config.yaml
d_shared_expert: 0
balance_bias: false
beta1: 0.95
beta2: 0.95
max_grad_norm: 1.0
schedule: "wsd"
batch_tokens: 65536
train_tokens: 351500000
Below are experts of layer 6 (counted from 0) of a mixture-of-experts language model. Rows are named router (the router's row for the expert), down (a neuron's output weights, with its number) and show model dimensions 288-383. Each number is 500 + 50 x the weight over its row's rms, rounded and kept within 0 to 999. Numbers have three digits each.
After each expert's rows: "comes before" lists some tokens at least twice as common just after its tokens as in all text. This comes from a sample of Wikipedia text that the model never trained on. Tokens count by the router's weight.

# expert 22
router:468470505475491389561565503448509565512472481558519448530474515449494465466463520496502481480506452388507472539485529513396468489443501524497545531509566534514440455435504575447487479416468477440515471540429529450531505511527502532464400509481526517489447482493440502495460503499523457568
down0:566458483567468545538476549522564533476479475526449492604461499533461488438534550566533524475605476506509489549399501559548481567515504539552540549481543490508575554512541429501600435567433430552455533568534460560547553494514474514508579440559511516491551444530581614500573469528503517546
down1:468518553478590531538495473455492486485544467468553491533508536479581529631459585436411554482528488523514535529439521476438499509512514472464404553524434548517494438539484553560483454438560535579558405468447569497489496537429523465446531513574494496496607429580485527493413654471478475534
down2:540451463539531461446503471387468552558586558502525530512515449469481535584499477428505480430515473460579516583561440534639430534531415425442523460505457502525542411487521603491568481573489581485554417448456547561447558523456548447510554521485492478479498581441423475448572471526482513452
down3:508539424414465512394510566496441494480440473518543517455460459586497477431487499491424563513401480490511536509463510411420524489512431527438515507458411544534526441446434502507541565544531435470550465432537468586493448621536529485513489524619565438496512582512503548501469559523471526545
down4:467499447474572546409415465504469478510503487505562385510591428473409525558459466564487464507536505447491512546510533456527448540449543527442487425500537453524517518554464474495498497448426556436531516475483511621511595422495620542518555523401429493516509548433479470390520499446530450498
down5:562468476400522418502461517590576555452488498491475546462511457461566506508564458516516481499560557501560560529549409459470488511482567447495530499559435525431484487484419556497535613475498495532368455501473564499448477478446475409514570428484494564437556450520490418424535644456510505486
down6:536590491366544425476475537509505598532583533549460506489545521459490594574447574425492541559531474466528515485444434507432440570484486482480582480496404491500506487497496469432514511452529496525488499515523448514647545512582539504514454416472506525481531550495453550466531629495497506585
down7:542518505418512457478474535477483549458516507502448530544448498455488418471481483572583452497556623590498460633518447492588523570458523495446506557545541524430540493422541464473524549536513437439498472516565507536555510410516555475527567514572483497471403504482499472581603561466474578556
comes before: "\n", "-", "|", "The", "==", "In"

# expert 11
router:442479540535459458535518425460478470443566515544511460446496521511530449494505540512435489478540487413461561514555476513510514476514546483510515513580567556492520562507581488535492370503433488540479478442502545496495551524532610420482501528506647419549479509470511505522517548523494431527
down0:471449565440531592548543583530503552401507478500542594501485528418488525522523450567486562492535428406505489442447500430541510420568559492433507468468563450522514540483591428517462333503484518562531487521529527447417505458446447453540493464440462524494498490543459507454568430479422478601
down1:476496493554458525501553535548424470490531464476546529494480529445536528545547465535541552549445503439495597372532492549456529525483522472537423415500582503553527478475500509511536409418524462584569525474530476427507518451533427483517567502540484559527468513516497499458492510615457545487
down2:426547513492505605551396518455446489529489551502569469414553482509540512498576447471513495541472579488524324466510515535514490513428460479516554468390417480419424474548574548490543502594521460424505494560485435493479534569394513579553505452523501497490452510400595555538524544555469498521
down3:535546467537555496512541518481457535412548424532582570525390520538508453557545510553479547477496453495415484531524526484473544519542523464511549539544514505529530610653530479415525484491467573493532630500545527533453476548495535559514407468452513561500464512537471531511451544503498480464
down4:536499540521517540534468495563473511567477578374543501433561426486560542594531500482569414506452462568401419492469544536527506513497449413472569475491481610486502528494470554453412521534529513504535455490523517403584483479596593483496463463582563486501472517492551545510543426441497519444
down5:511594463625431498497556519482489502455585492473491460505528636548516502482460453467463524472498411497518532502467454528531528450441486474406458540646429548468502534528512565490524472488497466447424538540521509475465350451510491440509520487505497410431569461418483606414532532523407422459
down6:505514565450479521561628489581432486490529501530494504478545444517527456513613458481508470518525452436492477485592432493493479447443502557552503538449550522493519494546528551455483468529536454593420509479431450570471510460543554463568497562521569457506533497525563476523569423497562472478
down7:545534594445532514622485515601555553540525542557504473435490433516538531573618469470523403525535398523492479522498502469539545485586548484497461436519514525439467480493475500511482480475472535498486551609545481376569511520571457466457530587564509467494521486517477528516396335407504517500
comes before: "\n", " ", "-", "|", " 0", " The"

# expert 12
router:465546529502386445574580492505461451556580525497431451468514503470471450568490525470455604516562524437459497540405541443445448580533555470529519562533490507375449524464584494381481435486446495436491474482502518454653559558442460494548443521476546427566385490533521510537447532554524645563
down0:497413543462495535591536478589554501479519513534460501385506445530550543580474491419470478462452525509379532535497454549470516523491503477468440513536520528583491491455522504458484430414504411429481512586481542482494442465502615502444467538574454450534459434464576494453553438504611437427
down1:449459522489420490515487554555489531508504499484466528483432539465476496448399528521505505434508486535556549471587522516539521492569457491429459520530402428445549414495539513512486433406485460509493484480519455531453450570501484488565521510497486436480499457510452484505540306556527505438
down2:598503589563477545424553511485436514489503535446452435481554572568494450498503517455468401542406505547525599543493371519527541392450443501465503477488534488540528422502524583518555545530554512519396535467573517457506570493508553528647586528454511565579414451456505499437526551507517494468
down3:570433563491401461544541627531530461430607508459468554431482547558530490499527483551469455453526594455542451567485539440455494532397574509438512441558546492550565573525403468572576561426521545494479464440540501558514565506531520538516414572575517507442475475504556441540365567471564512567
down4:516429546543669542451505483490521560491462439468462490578472507518515538438581497471520423574444478552484483520499526457582568532543593570400478468518521541572539531506470481446512562478497473412488473558478533416539520626514434489582423554401498421516490494489579450520538513430469473417
down5:413483589486629494487565461474570562427479539600431524588478510500508409512493458544528535478536559524480525596414524412469452528488480531466449589582481496501512539556458478409498431524411485468541489538453556463392426568518554532598534578494511421441526443455463461540506551449455413545
down6:550558452508501512533544555392434552563492499470465469503551479474502485476503591520480472411465427515517473555536482490494435430452511478393504507458419528433528472431403475506357553466492589533528562543501476479505474524493463582605582489459454471455545495506379457459572416525505600583
down7:509473547477532464502554500540417508485466537546491449476518518451464586468484542477497445468395428599467484506540478482368398574457475480481376401534420503527555479508537497517440469466485368452519495530630513502481456578458461451507518463481523426486491473513453491471438430455552459586
comes before: " a", " the", " to", " in", " by", " as"

# expert 4
router:451463482493514465502505477555413482556489532484542477480476530518480441494493575485448477449549541426484590570456511458499574469552478484533530448610509588383429579437560518558506452442450633509492458470488604572590573418511487481568479498557511357498507521498514545522553525564467547523
down0:571464577516545471401517477540440529452478460549498583492435577490446513573410494612413390473504486554503558456499557508550530495463509542463515487473522504503423506475525545534450438458572473477544443479591468431492472558460516510463539540524510521492545393479499554544455469457498466457
down1:501466468529552535545450458541476506505464560519509468479423473572458595530574467451444469491566453475502501426489577561466609476545488567496553510515435448612548528476502496462473499548476525516609491503515509413533500547527455494444541485376523517465465473400633527402449534525566500464
down2:482517450435416446534511458501563487478563494511453506516516468456507483612482510344520475431510529491543570417586485495568463577551586483530548529536481495563534510502513431558456610572534588590569361406496462488451598443573587534471551572441465524525423499497647520607447527545482507529
down3:512441521536653453410440450591492469514472495526546494591605555595506432544461509520490574525453537467416530395512462453513472495399545520460504525506480490549510548492494451558558550385391433508429455522512508556455547441446510466410556468396492400528574503609468561577519526502473472543
down4:495514552500564449468483471488493454423483554544591436481562566490501489598497476462461546488447444595478478494456462491528465435321506426497450411519487514446487500471519541504469524517533567549476507521585529613460519534405497513457563478472419453492474489506477530471518430540467573544
down5:538485513479425539494492492546498482404444532472506469488432478512469542518477521604512585455577542517485459573442526540536589532525535427481547569491484449545530442547470543420380526467565524468438509504427463603477518546460549503506567508447578441539507440495431533504545413434534544508
down6:539521448510512469491569511526448444474525487499585508503472461583544561563502482514580560531519496581520624463453474563507597474480522496568473423555358467484413604479583575540495520540413536560521467454484459457519529455441564486485527502443436509561536563471532557473514334557501505547
down7:489488497541467562497532441529558480544416508515445493505509449511511536458505437547625633584542474458562467396407569469500409479492446409543410474505468564514449542462547555529562556401440505545515627523575502550598479450485456544484445518490492544460577508479526454561528445408522476513
comes before: " the", " to", " in", " a", " as", " by"

# expert 25
router:504552516547496529535443485466477474451526435487492499481475517473470466410501598509481471589506502446453478451500504536543548469474588504533560475547582553393511593476437495579482447531522533469448476448532541534549582469574439557481523544438520515498459506410475442566397509503462458536
down0:539486550529509487539516425552489429431423513511379439505454530476496448436505551545607536519444490413594475449547573415495481503435513465468461614530586506492507513394521524457493492451449453528481541501452499480519546489467524562523614613464557480443506538462521524466508534508580510472
down1:571544446450505431572538427589489470428482545563587564527535518470579551432503454598575465430491579422503573492467578480466444471481402639621581479492471427478550538467596466501495543486632448471496485530492532470487474510527431482420541493533388477419494529534408493443502381449519447444
down2:527556542577560509447509514448450537528416503480493591505570514506491423528538500472519455476547430480533473468426531526413490519508405482506451556444473532489541524475575451418544578486483400422461431495596553556391405417485541507488564552464514548516419451571524583561527535588488547482
down3:477433559509425477551557519545558503472486519480498511394522465541509501541469495574553542410495494467580443450569502491430449466495513511462504573406401458562469536526483433537512505479508456598572472468431489545482530467421479481492436442509496480487398583520442504521510469513609523479
down4:536430453443512488500544529562550466375492550500495537586557561481457613415554506474528473474450510487567428537533501437583540537655417482460487609467553451524485505539474463420514447492512442575529556514519466568423490566481520634550603583584550450476547500497478500498517526474531493456
down5:533453544561512446540443583535456463492418487501582504459481483502473561478491574543572526517542510501482474519545507463551514594485456498525471569499533566546466509486584383497440508525440546536536427516583456563517593484468490510485489496533529497423505577416511494465465555460526493529
down6:480561437540459474388488497479519527522513466495487514520515509380491445523548520497473560422399431449541466481547554550494492517467468472533513580412481441433532525532482423559562437541496506482492445409555549505489517560513496448467505469418472548549535555507512493478421593525475463486
down7:456551422495470561515548468638455439537510468468504482512437548565469575544544483499499492591470583441493574536492416511490523528579620528551549609512556408472510415491515517550535500446528483419553444427433422547517493526433504536499535565445520432434509532554471580432521485538576482539
comes before: " |", "7", "6", "9", "4", "2"

# expert 16
router:509621617541475555510465429556476406509534444483540497523508516530435502417470590521465476477505630580530561425499543553453554500523437561505545505489571505487468475538475544492439424477568513576451417378596450548484523555547521454447469629516539525530498534512566448572452529488434477542
down0:560469448498418529418460537547492452402459447514466511428449499444509527462441447580530626553517522522449453526500569557450462543615519523456457472559496476504524425483542479608512473435461519582546473508567464338437490472506411450523517522455506514500527536477440483460517532448424566538
down1:513529573508459499542475431468563437516594466506432514528474441463532444528449502390500491449547519505511461520439444497491487441468534480478614491564485452490528442480543495466573467458601523442441448503488586595469603395454522487547514498596526500557491520462538466484524604519521481567
down2:469443509554451550462465489438517516518567553574531488532540470443641493485515494475523491481429460491545479449478418562559404375484529451548525447462443551537555473476587457465580490471495448536559487526489458515586505598506505475555582517403479458559468509447483484482455558519495491437
down3:476434550528592540449505479481593449431547559532428437535496540567483551537571487546603320530487516519448509578609496574475459534508499515544493403400422535529453511428532509452455519507509518464438647598494523479505434560587438437511549504522454486485501427435576495497577450519447515409
down4:441550451468478509507475455518381546456503515566412450476464517477460458495503465496505534533467484489584395500469495471530542496523470521521561558459541508569478447575567541560566486445474450544447528490623453564462469570498476454511470498487590464501523517447550480509431488501388545526
down5:551556476518570452460499509503527555502603521472417462505508486485601549474502422553506472450473455554538586467492459514529554619503421523428450425497540470401500508429536503475424582510558522501539519498536525496398533465421527583476517422498474532444428537447430570490574527489487531531
down6:578574575496564458502451484471553451468569485524579549492472467502540533619502557478569533491480474581494485559556494567548497495389442463579519510450573501492477525480516525511577497457458496500446498514561532501422530509496468524381546484385548524497534468476436496453511536442473456472
down7:614487491558573499508478503451512509439481478507531492414551425467455483507539484429455473496552490515457426489418497512549470483468594500439516521416557519532552568507467368528570570519502552497467618568501614511473542522474480544456484498469461449489547508428489443516535509493401441473
comes before: " |", ";", "2", "1", "4", "7"

# expert 17
router:488519543461501440433568432532445555441524503512546447601515537481448467479489532509435468452514611557491611547529491374520540472594443447535507534549523519526592521490484577572412367523575520431503485519505513544601451514502462502529543567470515388539543508537577562488558512501538445528
down0:506520520475535562538502458413511502429581505482460409431382562519545503528504448565579539409589523520546555437476522583530420550521493506486492515430406482554527579516530549524537550513591490512486453481510481458507511585499641430530497488632537507366534435483470439516472483428457545445
down1:543444438492556559547397520424403521460565556489572464470553488526518540508531479477489515443496502462479459530443454515397502503494447458489392365518470469538541452414499511535505543538487518492547514520512470511442417437474541499394418525458524516478560506508435519540551501479446473591
down2:520518435434547471505468493517411527466573488503536479462484512498572483521461455435466511553452469525488466643518451517497493524574422536526456444488559468463592422427480457492551492489500562501498488471528579553543484498433518600555510486379525584487562455544566524461600488500490474594
down3:436467528528492532561409470501605512505454441505568570511562505473480557506522519493540537491465455469488502498436545503513573432534558524439509395552468449527467527521475508488471478420501503491476491423475526498526506503553446450553369465558544537467452634556487590542587385562544569496
down4:579509547428610425491521518497479506528534466402522471481494486477521421498561563573506552404437515502525495447584485548539478538458547500484502533484466508444475549563508471442461515554453581431496556549518511491468479521450492507442536585584483456444496508479457466483502503413498495569
down5:621495449463556497506495528462482514424498442500443492527431555438492608519415543518506486554523584413527494437476494516518563558579467367500410440516521514530468435583482546482542592523469483452560505482499511587482501406564555424401511458609479468490419507420591467479459646557495454545
down6:501540485554537468523544472437587481576564507489635499485540467480525515443452434452586500498446490452505556493400452474479508420493389547518481435477550548576482455478510478580499553524540468364453494457485528582521479554541493553515571519631547555470448500531475542488553597518598512362
down7:484510545547481505488520524511560380464532507502466475504463517521498493545476441586455539644543581570576471466458562512447499515511526490494402462493450502468482583396523382484517379630531517499545519493397487469465486424459520476461487451514527521499408538562444515466517515532566553548
comes before: " of", " and", " in", " to", " by", " for"

# expert 18
router:473515527571481463478508448463510471537486476492556540462452505524497456448535583486520459491482625465497380527501554502551573485467552478529534558557514531397546575491485512579551451474544562509428448478439552579564550465557571522465515529478503469525477472537562429577512511604497507628
down0:539434487473504489532452507605407487576475459417548533537506455485448477508579537530478578592470543455450456463587493461487590449382543496461489510440474535499464509450566485531473489425517593487478550513485420591484537545555478504445481522402562435514488507525466494492438442546544513402
down1:531578426471425435543483521626500506452512461508526473534561391468431437525408532441541465436567528377527478510527603465454452602510496477520510489470480466502523483395575411495483593528527369582510393383571422501538473488402435492436627434524529436538552568469607479508634446505533455491
down2:562509512470582496549474508514453403563496460479400542430574462433554502565468496523503470520471471450403509496518517595521559541616492557457455624439548498437448496599499548478588506555486579487499533487515586487371540458538443588490518495472488519555424524389538536354534582506522518439
down3:476469562478565487445509452540532497533545464451623480510420406600493510458494484571452431453445481558523438447517499607510539599477623506498539458566491492432475510395545481451444520549562556543444470470476545529490500508495515470513501542504536448532398549504505538452515479459525527517
down4:462509624507534509495476409516497490524470515418513564408535554538492508500512492488481541485466518428470457483505527495473588597481526533524471514534501409504442473524573490562502506474527518392492465507591518548495526520571456385522505515516446604539524440539512542488602418507504485517
down5:516521494488464504516508520545483572516539509467492489548499528479586565472491500478563464541507502438470549494452551422516577541571544518542367467406446486630518398410480439511518415473485486532480435517472573498545598470509498607467460579502480496563513576450545598508487531527483548507
down6:486456458485470504449524519545504587495578523421458507516462526441478461516509505559512522474518482399493523483471504495525516500445552470456514474465529502451616514545486525645540609470545553505573474487464498485566530510544579463448438476537559576463528455542598506493504525538481530516
down7:549458576448488510462468513476447508500525528548539510536529541486458443446479546461503502532509508444528522567435525426513555529465464515429511547423485488581474477457499528537468436425508429506510537485489434489544446548452577481488512509419500440497511523532482581557553479454558487454
comes before: " |", "2", "9", "1", "4", "6"

# expert 7
router:495422530430359493446529468444531543451599470445479498531481584569458482412460518461467517430546445444491400556612492469453540351522510435522536539556555508454495529464524480504525508451536575524480518449499456519427575518499489472464419481413562489492518577495457486512445524493431480547
down0:512505499489612535523481507510552487526425450479479460520451572544526539556490525542374510467504460460472460543486524503512511474509386530454499470521469496548529459467550427503552560462542443573452449559422577570503451449414507529408534521522549520470447513588452501537541454479479484536
down1:520558465519440466471543518505528443478416515397653527522486533463523540493463499465583547514551609461503518412523498416519513505493573491456574487615525511503456506497530477542573520525421549459511553456494507539499485478651460498536551513528457489496515531457516432463551560579518440476
down2:466541421447578525519458515502478571542515524518594563498531576505479516517462426570473497553444539460542406404559480514497518544425507554401473486511450473539485532394547481524390506429436584391532477478420477569534377512523416529480505495502428450507538460456486508498553543545470460502
down3:440519461532542453481425481540537509551386532554548510525495535454438556473495473453545517561638503494520463591462505574524521433509554538551557427508450513476460545473453524454467621443493413499471506635477585518482458495489489473553508568558440491432543500497470460540516484483502488568
down4:489493528484538543518550505500542501546519520506442463536518493429534558519618470512427484463498448480491482476511536456400501446494551524506399482473450534390494485518526446482488444528462460500557512445529475506488443496504456504414478531528532408553469470571469534566425460492473512644
down5:504539479536490468620436527489509510533444467487446464554458444434447539428539444518584517431519461492473468499548562562442471477431417489496545436500523507480555557511475409440521498518472645515541507574493542563509563558503494537465582494463508574480540507486421523510430417561436529489
down6:552455405455428482479473543502506566545514504537435519467507471503565474452417514511524487400517435445543479424555527522491444477431530482476538398609461426461437441453582402442474491467488555550570568498430493473499542464535561432531544543446483469627512490441533522561511530509494543519
down7:572525438457352532445501469468531529557638480465484501489497451521440508515495517583504488382619445459654521469477477441556502479528460509342514577519430498443445520498513493536495589462579537481513481483471457506504449574442513428460529603453522451434484455537488558428491379564460540551
comes before: " the", " a", " which", " he", " The", " but"

# expert 26
router:476550529506408464524515541482454430455543428501488384440502478465548457454477539483499513466567517439479454474512461560555520467481521494535578476542521521541548493494504476558548390526467509534453461462485551485489576570569583418432488504422515440553398567377537387504498552499495516524
down0:471538524499519493525532490530472524590498500569514598629495442473479497496486546454507486539551461490477517503434442436591475489524510445489546558414454466500464476476586527575559560520483425532412486488534497537506498479542485461483565466572439551503434531552499428561515451577477491495
down1:593510456542456476489450414599542504478510560516568457399564526551460595487584471527493540452533479443478499440371474541483460431429478524429510357509474585438530468389460464462528439525491442541465590577563555488448469446493585435436485535497485517505495458447464547591474485519565563505
down2:491541552535543403558448526531489483528485468631465479581553549564452474528577568528516565428514510529511487492603429508466525462492534490499471400511427475534514562535463509534501412523530526521483423517535483553485508453516437561517486544507490492460494547504481466588438547532565481420
down3:564551418377475516511496474434513551503560479551494460408519404489517520492452479479435484435402444484572541520524550484515543455508473365552527495487451431499556602545625513625466558457495547553551604396534445454488548532378483525537456562550504497575475509492500458464487509569489595435
down4:501502520483552440455476565562510487521533520481423506504473646443559551442489525470575578478504477519500455555568617508393540601533501494573503574476510493533485547451450495524532543476527483498542535470569517569467474509486518505580548531521523506522535508631419596465501298499537502528
down5:534569540534533452532484414529455514505392507505576450544438539561469581527467420483448525489512564470451392498451499458458494497534535512423390489555573452447514489442401458575575539526483539524456468503474472418448494501497478488530457649486487492557336447470481519472498366545488471486
down6:503502416472525482504520546497476492507560460440480603488540499458445527500597390470464500459526483523451549560496498596492478496453429440547564531476555436547546497451572495475568512538396571428587443495575513484377465558468599422460541528481549412468516525592531484407495502554533458490
down7:498511570649491568609462522480481483512456612482479489523523482509504531468509457528485611563577403466422457517533469502475432399495553492489566491494460450494411519461494464449498516454538530513452413465600530434505499496561557510477509548593474495455491503490520450522467622457574493469
comes before: "\n", " ", " The", " In", " He", " 0"

# expert 13
router:532482465494530516569435513506444525437553550512564393459495499475441480446449521478523459484472572487585444500513447472522539490567414486540503453562560575489438526466586538596501508460486471436492490529489521538535614423401572501366484535513504480548414539532526469459404532511446491602
down0:538439414540549470523496573520526466493436553415465465591454457541397583419415478539499439516572566512461521506509423478493531444475521516574484471535490472567458490545462506473518571534555440499510577521500455557476545513451480563526538539363439546494564500522341534495510458551527619413
down1:587487503583532574534520498491375486457521512512538463393559431438468551426456492464474584549504514468411554555452540510473479566566552532401571523491580512563461521591414582516494544540438513422507467519477486465567496537554489528525531502443481564463533566512454486481491515477502538547
down2:546401589497461506523468497535492473518457435544631487452601470450532450488460499503469541477448507544425475519476475495376537512478492586399527508467457582541550440468486559499498519431519438522531502541519539577439529579490444480582425479543495535415545502412483520362466440456465488491
down3:578603556517531501483506506409550502572459562554467564512415481530508479485443465474522575430528552569554487520640516518522439522470569471695476416492492425478476540576560502456474534567435444524423452447414428436529495488548469522526464411475444487547494490481521493515595539494412505557
down4:559603495454488509562557452574526497490550514474512460498455479573515423558547511516491503507528536544385495570565639475532471558466455485484447466442416514422516396515504503472479529440475492424566491466563614519466463477604507602484535477481537531546485449502423497528483560498510411412
down5:437446469526482526452618598517598573480541503450538529552559519555486515473480595473486509482477479443394456449552518506422530581471493522599621533562547503470458494455416448476520449635497494479454425503550557601569459444513556510356538474495510557555514538484478545499522535460487533494
down6:419562593506522510519526462438447468473621485561566480490429539520517535562466465456561494504536420471466437561510529495470611404421487513485557400595591496459456467463489476536559537424504444572555506437541383465384491513433521451413414456471491540486519514499496509547450587452536441395
down7:440504514463526380525456473475614469527469503570573495498511511483529545570480377485509430505487486515451616486410492548497445483504456509562575550501475460621443417467513468489487509535521497478649539434460464574507465476469574508560511416484564500472433518497471530509450448542586482492
comes before: "\n", "-", "|", "The", "In", "=="

# expert 19
router:474481489534475520487541547481490549499551456551433399483452522440492487526495513505524527580505523451546381550445505474510513506582492402482486563591506580528582520539534520547479522473499514448449457492499460559525583425502581430426467609377515429558514484544599468511517532567487445539
down0:482486510428570483493436516554465504541402465580399542516581405475500503498481405587510493515485607608541550468564525466504512554549447595528439447532433506551535574517501533525506445563464428426512496530481436470492503534599540443562475512448407453510479460519526481442549513506511397445
down1:499534612575509441439474500489532456482491478481430489464532473493452571509509563493354527511580470558469608498560486460450481510555514466381393503380508456536406445482504436510415504460450521526455506419501572494466466408446480472499530447503466508560585451518579440528502467455516525468
down2:498469533490564414394609525515552497458492524485537487480559474460471474549493476435438507484580518503524506545479542556455501606486403564539495518430509581542462500551572437503528413545589569466524521436589463504401523456530440518550512475470491486555463506476451463443468513386513422550
down3:502443537493493531562495490544471520476580539532488521512563558446528450482481502449539503544566550513500385551456458434505405515512465528496421505387470486484481598403490435404448437514577536513527576466436518429534423486521452557535459528495542522428552380472669462365437475533495580548
down4:507447462482539556431466536520511610415408511549484457372493412514449510493514537372452453446474471544584454522489438556453529523508540391521514531523456428501473449525533476561531485531513463467493572472527551457430532413574507508468482452455497509441460466580515452414421575494550480486
down5:487456478428458438527548484515572622584419441491431464519497389551607586498532500547468493556452461448495568519466504577406414404486575505509549429589541507496473499400539583493561463511498478447450449522509419495527400563484510402558503456557635495458504594536490475499506547481433507554
down6:519593468479409498446533491492494493557488445477412496542547496493448492497443460460466569461586532621423448505534499541441545436399517478512501521496518513472369421465469498584561510552466487477460400530476522456478617510551430430518476530496339501510523578598465507540461400468540462444
down7:521501522468489448445532516546367437406469502454458453478566556400499473539489556508548508517483523382558422458550583619553500522564558499484569496498441566527483480612505480459484465526483541470453461465459574596497550603505501453583540501493482572498497485543468438513489528453531450556
comes before: " |", "|", "-", "The", "ing", "ed"

# expert 30
router:463535461494510551469558547523474506439480517476576404583467556472568437501451531490445488521473581466480514465477469419458489468546442505527596529584539518556528480481450426466416479569499475492494514493591482558570531423535566534527522571486536468518484499477535545502481515486436438535
down0:475449471534516539526526488578439575612548574462449567444480495498555462566500446498535494405569524412521479528387500539554558533510495431489550405473540470488463473446473488622554384558484395596545519547485465509542593558466413512471482502501465468496596493597478508499513430418493442504
down1:455522497526475379437530578458468526502428541421585538588516462576477420530477544536517503516448515449468403453548483550477605538510476535401548438516557493588470476517569589525485467566569531510489425443393598576436505526389534468523631532457583400541576505474582494445522572601548509557
down2:500630465550465509426548396455535508521477535484523552434452410523585434584463457552505557475552554490559433420515527464560490519533446475486475565535549459459418517478504538405513557552558470510427442494579475497444412511497561510474553544506507481502511498514480462484475597461630567495
down3:407593526457644392526488429535503494595453505515493418528471496401585479507533593431513458522435496477481439364388506550454555532512457499581488516407517496458576379528456560490466470477605512519504449567443520473478458511594459517584460459573449537469539493506458482564552494464498587497
down4:489526438560503477435486516535470497438581465481516577551493451458538477558519556477441474576500499465545479434461500575546544512442557506446511446503538513527514562507488552526525443514430544459501465543520504483567477478535474486463578508550508506498523477574412497485619578564502466565
down5:547560483601535538453557620549547516535563549488471497482573513526494435479487473494541579550469570456449427442487516530541496522540490555559496511544473578496486454511509482539400487548479548493507462524516560497453529399454547484460558469489438500578473531596447494456510610484510470558
down6:474459548429501410528522576485562516484478519543536533549421532438586507585525485523535548580502509532567486537574564493466436442415478504512468422415509539439531497499487606433572610460356507505507439569531544441464506502510517519522478478522461432470522500558478543500533473523539529463
down7:531483418418480561485566484507539589419516539450507479482544508432564501503557481500493498455604539521434419537501339523564471554426536495492532504480430554534511552538480473514661561498474525474508551530449589529568574532482448417558492487566518566495472459517529377393533230504473467496
comes before: " of", " in", " and", ".", " was", " for"

# expert 27
router:486526536402542471499528460503424452448496487496464445479444528478433460464479560422480631558503606548475434650479476427540615432504443510554500494497493540517543554448483595434510408513564474425483508463537523515450503474454550496399544604397498493518506585521486524515502546528518620533
down0:463476421482476532477451547520506355445499485446433529536479545450510468450390490656515524492509465469519538513435535401441520610532531524480454442487444536527539490531575536503468524469446484487512512510537487565508460492480357506560498536409448498420444506471440540474493542499525445522
down1:499495511615399501615465483522511507518473539510496485583575549535489499483583511517486627491467482481415375488506598502461465555579467550470505462541446452491459478591501492523573510514414472513470419513554542514538464486528492459529509493529490453511471507521500580471391490479490563472
down2:502510542486505536464586446561477579533534453441509371464479475469489522532589518612454478391500473548564515551371466537529530555559469501408576379536542502512461524491574431462497618527574501617551540521520487514532523609539438583560517477438409538516484556471474586432450460511579504433
down3:562474476508535488497501530457519603411510446487472574530498505521447490453435423539496575515515488457418482497558554507543545496525519538596452462396562463489492444579441586592525525516540437525569535503506469475487555495508609499474503448630541432426553581541561521638526584448524478462
down4:436506451366568529451524430559388446512616541578503504438567446434508482436498499454534485575506450560467462424506506469538501508392459457515377479516500453510491435494584500495454637509465593579478530538482476437479504525533564468522504456576438398531555619481409461565385513399489538529
down5:562410446517532453527497503548365487442463412482505393398539503436526495396483490477515486499487478557572549376446461436519503527519488578526565557562552498544454473452459481545462458478474544495486593544511385540518469496498483402565572537396569488601513625467431443357470527445474456468
down6:453441424502576496405513521490497540455452481512503518517493462464486620488502511491520486522531521503481430516488562549433463534410505471473553484593454498561466479522553412511456572468571550388576513483494522544486480455494514523482542549434606519480503538467509484465606409437586595528
down7:465466510459513509496446523412481455454527469435546407495441535545560580433572452525582498525527568477470555484525502497459549412450653561529476466510430414433436476488450461535540528556503454498559459475443468401498443496519511473565441481616450499512402475581507485580465492514604435566
comes before: " the", " a", " his", " their", " its", " an"